config.yaml
d_expert: 48
d_shared_expert: 256
balance_bias: true
lr_router: 0.00195
head_dim: 64
rope_fraction: 1.0
attn_scale: 0.125
tie_word_embeddings: false
init_std_o: 0.0357
beta2: 0.95
weight_decay: 0.053
lr_head: 0.00703
schedule: "wsd"
batch_tokens: 65536
train_tokens: 271600000
Below are experts of layer 2 (counted from 0) of a mixture-of-experts language model. Rows are named router (the router's row for the expert), gate (a neuron's input weights, with its number), up (a neuron's input weights, with its number) and show model dimensions 0-255. Each number is 128 + 32 x the weight over its row's rms, rounded and kept within 0 to 255.
Before each expert's rows: a language model's description of what the expert responds to; "gets" lists some tokens that make up at least twice as much of what it gets as of all text. This comes from a sample of Wikipedia text that the model never trained on. Tokens count by the router's weight.

# expert 14
It responds to: Opening parentheses starting asides, ages, populations, units or translations after a name or figure, plus of in University of, Church of.
gets: " (", " of", " \"", " [", "(", " (\""
router [111 121 166 116 130  76 133  90  83 121 109 125  96 131  87 130  93  88 111 126 136  97 161  95 126 141 199 123  72 133 140 136  50  71  50 126 114 145 156 115 134 123 184 159  90 150 133 141 133  43 122 101 156 136  81 113  60 152  92 167 130 110  59 112 113 149  63 227 124 129  70 141 133 142 155 150 124 160  93 152 124 148  69 142 186 112 103 153  90 174 161 121 118 161 121 147 141 137  80  99 106 124 138 137 115 125 221  71 113 120  77 112  82 136  84 138 109 159 164  85 119 124 141 137 178 104 145 109 202 113 119 143 132 155 212 126 131 111  88 178 170 112 101 164 141  66 106 102  94 130 132 137 101 104 130 150 110 100 139 176 156  88 117 162 101 122 157  89 146 105 151 107  74 121 187 125 143 135  63 117 143 143 116 108  78 137  83 107 168  94 154 161 172 106  92 108 145  93 164 154 120 122 123 130 114 163  82 124 128 145 170 141 165 105 195 168  98 129  66 112 106  86 157 146 143 112 104  87 130 138 116 178  82 104 161 159 166  86 136 140 118 135 113 121 139 143 147  81 136 120  83 104 152 180  92 126]
gate1 [160 109 150 102 136 126  68  74 160 175 137 112 167  92 159 144  79 181 109 126  98 140 123 105 184 118 126 102 116 103 135 172  96  95  93 130 162 153 126 107  98 118 141 133 117 137 173 176  81 167 112 122 152  74  71  83 102 160 152  82  92 161 180  83 131 143  81 109 134 146 150 158 147 145 108 156  99  99 151 155 143  98 136 120  90  76 126 115 102 145 191 132 109 122 115 152 116 119 133 157  73 132  71 117 115 124 122 126 136 118 114  93 148 215 126 157  81 121 100  85 126 158 121 105 102 114 132 107 128 128 132 136 155 165 157 138  93  53 113 128 156 134 132 153 137 149 132  97  68  66 210 211 150  99  72 123 131  57 211 156 124 130 103 105 110 140 114 158 209 140 136 205 124 159 129  59  97 165 158 125 115 148 149 118 169 128 145 101 114 115  96 101 150 142 198 135  84  79 110 170 103 158 124 123 150  80 115 151 150  54 115 162 130 155 142 121  91  67 174 135  90 115 139 188 134 167 106 181 137 127 122  93 131 158  61 111 144  90 164 128  85 127 127 170  91 162 144 128 154 154  74 125  75 147 152 120]
up1 [ 84 115 141 121  91 130 155 169 119 134 136 162 143 146 151 135 141 129 133  65 116 110 147 174 128 157 150 129  86 121 111 131 161 155 192  72  73  94 114  71 192 143 122 147 137 133 112 118 179 115 115  91  88 108 150 146 221 116 128 145 124 130 125 109 107 155 148 130 143 115 124 110 160 117 129 115 106 121 183 155 166 169 102 117 111 131 118  85 151 107 106 189  87 110 133  97  95 188 145 146 146 128 126 167 103 101 171 108 111 111 136 160  84 116  62 158 173 154 167 166  89 131 118  76 126  89  51 153 100 119 103 102 153 141 121 142 108 165 167 150 182 149 121 135  91 121 121 152 145 127 145 119  76 119 173 111  95 111 105  88 118 107  70 139 115 134 123 168  73  83 113  39 113 125 115  60  94 210 113 138 159  97  93 140 143 200 125  68 117 106 145 122  76 106  99  49 159  83 142  85 110  60 115 124 106 107 176 148 146 160 117 116 155   0 112 152 115 153  92 153  71 152 156 121  73 105  87 112 104 105 172 115 126 138 144 139 140 139 112  86 151  76  98 141 119 155 108 169 103  98 129  79 109 150 150 101]

# expert 52
It responds to: Symbols opening math or quantities, especially $ before LaTeX variables and money, plus °, ′, #, underscores and minus signs.
gets: " $", "′", "$", "°", "%", " -"
router [157 163  66 122 150 123 160 131 107 124 107 162  52 134 141 135  37  96 162 118 160  92 113  91 168 133 166 134 148  91 131 191  67 103 105 133 132 184 123 105 131 165 134 158  93 125 123 101 137 102 201 116 118 142 132 110  91  70  96 165 120 179 119 116 151 128 135 146 114 113 107 160 129  63 155 163  73 165 153 133 117 125  57 104 157 111 164 162 133  98 133 130 152 118 118 196 165 176 129  99 146 122 132 143  92 178 148 149 115 130 118 140 114  94 120 103 103  99  87 103 110 146 109 155 170  81 103 118 165 119 111 154  57  93 175 117  90 147 129 146 101 108 119 165 101  85 101 125 160 114 127 117  78 129 109  54  37 109 156 175  38 146  81 118  77 218 114 117 197  65 179 124  80 184 111 110 161 125  81 124 134 131 141 116 118 141 114 130 112 137 151 194 139 129  84 129  99 156 152 127 108 134 199 122 128 158 118 122 119 161 169 128 169 118 142 188 114 112  97 143 117 147 129 136 140 158 141 151 139  99 134 158  99 162 161 109 118 140 100 173 188 152 132 127 170  55 160 125 153 113  72 119 152 156  75 103]
gate1 [139  86 101 143 148 151 120 111 136 178 110  90 154 151 109 130 167 170 102 173 130 152 124  83  50 152  40  71 118  80 105 128 128 145  94 208 116  84 108 153 121  98 134 122  87 121 149  83 133 123 159 164  96 129 106 177 137 142 127 131  85 209 114  97 126 112 137 136 123 156 109 132 123 148  87 164 111 112 127 109  60  67 149 181 148 120 110  69 158 190 137 129 137 154 116 176 116 103 144 122 104 173 131 115 123 116 105 116 162  68 153  99 145 139 141 192  50 133 111 112  71  99 192 154 151 139 139 163 111 150 141 189 131  95 139 162  76 140 100  89 144 132  93 203 131 150 131 132  85 137 132  82 153 189  85 116  84 169 142 149 101 114 139  94 148 159 133 129 154 163 107  87 182 153  80 143  97 117 151  89 122 124 190 146 102 133 164 102  92 125 122 192 116 157 113 153  45 154 172 158 129 146  70 152 124 158 165 139  97 157 154 175  97 116 196 120 112 179 125 147 114 123 129 100 128  93 100 199 138 119  90 131 133 100 114 119 102 107 154 124 157 142  89 129 194 166 205 109 146 154 127 168 145 114 162 133]
up1 [152 150 127 126 119 121 169 152 166 140  94 115 148 159 119 129 101 128 152 123 197 141 161  44 115 201  94 133 115 147 155 112  93  95 114 152 174  90 132 123 152 121 130 193 164 109  73 105  91 127 145 189 157 164  93 145  68 121 138 174  84 191  88 136 121 146 142  82 133 138 140 142 108  79 120 140 148  96 157 175 110 105 187 127 183 121  83 144 133 121 114 165 160 111 141 165 174 136 115 172 147 105 125 121 136 125  98 109 134  61 164 131 120 135 147 192  92  85 107  50  95  46  89 108 136 116 120 126 151 141 137 195 132 148 161 135 111 179 142 136 102 139 145 119  89 176 102 181 146 139 175  90 140 129 166 151 125 155 104 104 107 148 128 121 130 155  91 146 152  94  65  63 111 181 116 126 109 117 127 125 105 147 188 168  99 146 206 159 138 138 136 172 153 165 132  89 152 108 151  95 171 133 106  47  84 125  90 113 120 107 121 153 157 145 167  59 121  36 103 127 140 117 156 123 133  88 114 166 128 146 122 152 142 209 108 100 141 146 189 137 181  95  99 148 125 104 120 178 114 160  93 151  92 122 159  71]

# expert 39
It responds to: Opening brackets before numbers, especially the converted °F value in climate tables, plus blank table cells and brackets before abbreviations.
gets: " (", " ", "(", " (−", " [", " (°"
router [177 143 135 160 127 143 129 103  93 159 126 116 111 116  99 147 112 123 134 132 160  91 102  83 144 106 128 132  95 117 110 181  82  28  56 122 173 138 156 117 126 112 158 173  99 132 138 158 132 107 127  95 124 180 130 127  76 145 108 137 135 134  69 117 180 135  98 228 118  66 147 132 164 110 159 103 126 153  87 114 137 112  88  94 177  76 143 124 104 105 152 116 133 109  92 152 143 124 107  63  90 131  94 148 116 156 176  88 126 139 112 160  71 117  93 130  78 135 135 108 155 127 142 162 130  98  69 114 136 131 116 146 144 130 184 112 127 147  80 176 127 100  81 171 127  58  73 108 141 165 150 110  90  84 144 160  43 137 121 141  41 142 107 177  76  90 129 104 121 129 133 190 102 115 173 120  44  95  86 100  95 141 137  76 171 117  92 123 183  62  99 186 142 100  83 127 146 113 153 130 117 118 134  49 112 132 112 141 155 128 141 132 158 112 142 162 112 102 120 121 132  73 141 144 148 130 145 113 149 150 114 201 124 129 135 128 152  96 137 149 114 122  99 147 133  65 185  65 177 110  94 145 114 211 114 136]
gate1 [ 74  84 152 122  57 131 151 109 180 199 123 159 107 165 185 200 111 104 170 122 162  99 131 119  91 127 110 203 146 150 142 104 112 100 149 159 150 135 168  99 153 175 135 131 135 145 122 191 114 145 117 148 146 121 126 137 113 129 153  80  87  99 131 118 123  87 127 111 138 111 109 144  38 178 106 154 140 132 108  98  68 113 148 162 112 106 130 134 117 165 140 109 140 175  85 141 150 114 134 171 154 129 185 132 189  96 129 140 129 101  93 128 125 115 118  84 159 177  72 188 185  75 153 136 119 189 106  81 119 105  89 110 106 135 158 136 190 128 125 141 128 168  78 143 142 140 105 101 143  66 154 169 119 178  93 110 151 145 128 127 103 175 148 125 100 143 143  96 119 165 205 167 175 158 131 163 141 112 117 168 138 141 144 170 100 138 136 133 132 134 142  62 124  90  96 129 123 105 112  87  72 130 102  97 138 102  17 135  88 130 112 175  86 195 164 109  80 119 163  94 132 142 133 120  97 161 162 142 189 101  96  99  89 125 113 128 135 140 175 100 103  90 123 156 141 164  68  70 149 138 173 136 156  55 173 117]
up1 [141  97  75 114 122  86 132 158 139  33 107 100 153 175  89 102 169 123 164 130 106 149 125 118 163 178 138 153 130 161 188 119 135  95 120  87 139 123 112 131 110  62 134 141 131 109 149  93 177 129 187 135 150 187  70 103 167 135 107  84 213 113  78  96 167 186 116 145 133 123  47 152 130  70 125 115 172 115 173  86 128 169 119 101 111 185 105 161 131 122 120  98 116 137 154 155 121 101 126 182 162 125  74 150  63 171 159 111  86 143  93  97 158 137 117 177 164 173 130 151 148  94 126  95 133 124 135 169 112 105 151 187 134 143 142 116  88 131 159 135 123  85 164 125  99 173 158 144 177 190 161 125 163 139  91 104 129 151 126 153 147 133 110 145 141 130 169 133 156 146 151  98 155 174 138  80 183  89 117 121 150  92 135 105 190 111 125 217 114 105 124 151  45  84 178 123 154 106 167 151  91 124 123 169 135 166 173 155 121 157 105  69 102  98 173 140 117 162 132 127 172 124 122 127 121 161  74 110 119 157 151 151  97 113 102 155 159 118 107 125 111 152 128 131 145 129 170  90 145 164  79  58 171 120  77 190]

# expert 43
It responds to: Spaces and signs before numbers in table cells, especially election results and statistics, as in "+4.8", "−3.3", "£", "$".
gets: " ", " +", " −", " $", " £"
router [152 120 122 149 131 110 129 130  99  99 132 131  35  64  80 118  65 135  82 115 146  87 104 119 147 104 169  99 122 102 188 214  98  91  94 169 142 148 133 122  89 178 122 142 100 113 128 149 154 132 164 115 106 141  79 109 101 140  89 203 187 132  99 149 157 145 117 170 198 139 111 148 101  66 197 161 119 158 169 173  97 127  78 142 174  82 142 126 117 103  78 115  85 150  69 150 128 188  92 123 118 130 127 144  98 202 105  83 117 143 125 133 112  81 105 109 164 160 154  86  99 129 124 153 126 107 121 139 152 127 107 117 101 116 170 114  99 187 114 115 127 107 146  98  60  94 137  97 142 139 143 114  72 104  99  94  30 160 140 140  94 154 108 150  68 130 116 124 141 140 140 130  85 132 108 121 131  77 109 133  98 144 132 133 190 133  98 131 119 103 140 162 143 129  96 100 138 102 137 141 155  76 132 119 102 137 119 123 162 130 103 153 178  29 103 182 118 130 118 151 109 102 148 149 114 137  88 149  65 157 137 163 115 132 216 215 195 134 137  92 127 162 139 121 108  85 173 117 114  94 127 142 132 177  99 139]
gate0 [146 133 124 139  54 110 136 149 140 151 144 123 114 129 174 142 103 113 138 107 141 123 102  82 136 125 120 131 135 107 157 111 108 141  92 177 100 163 155 182 138 154 192  70 122 156  87 151 178 154 111  61  95 138 100 116 188 125 143 125 207 110 116 130  24 112 115 120 122 198 113  76 150 175 121 116  97 118 165 125 121 126 117 124 107 126 110 105 167 159 217 140  64  56 150 129 135 167 140 188  97 109  50  71 113 116 144 122  94  59 124 132 142 131 121 154 110 123 151  97 133 140 156 131 154 184  92 128 177 145  91 134 139 122 132 118 123 102 131  64 151 132 179 127 124 126 147 147 125 127 145  70 134 194 111 182 108 160 113 104 174 189 110 131 154 125 104  70 102 133 169 142 147 130 126 147  66 157 100 204 131 116 140 142  81  79 157 131 146 133 123 123 149 133 122 196 123 181 105 143 128  92 135 113 155  60  81 151  71 153 102 146 149  88 167  98 153 147 136 119 128  94 129  88 173 133  66 115  50 139 119 144  84 123 152 113 150 134 144 174 148  60 101 127 122 110 148 117 147 113 158 102 175  67  78 157]
up0 [148 160 161 173 185 120 148 110 118 125  87 142 172  93  83 163 162 159 119 124 148 121  71 135 142 105 175 153 132 152  49 140 139 117 152  78 170 131 107  97  94  91 155 128 130 186  67 162  99  69 162 118 115  80 155  84 134 116 183 144 151 120  82 141 134 122 164 140 118  95 163 110 137  97 160 136 130 130  80 158 169 128 148 138 130 128 150  94 148  67 151  73 144 126 105 111 137  89  70 136 110 109 176 187 146 131 104 203 115 102 155 155  63 114 157 149 151 141 137 167  98  87 104  86  87 155 127 121  93 144 129 175 135 131 153 139  96 136 109 170 106 143  79 118 137 106 128 180 147 172 159 204 145 105 196 136 141 102 152  67 131 114 139 174 104 138  89 130 140 101 122 165 141 123 139 158 184 110 151  29 114 170 128 159 122 143 129 130 166 106 172  39 104  98 173 149 171 143 122  97 136 168 151 118 162 162 100 193 118 184 144 172  77  96 124 141 163  99 174 144 137 167  91  68 153 112 164 157 179 149 197 121 112 155 103 125  99 167  72 126 119 157 122 177 101 102 107 116 169 152  94 124  96 142 119 116]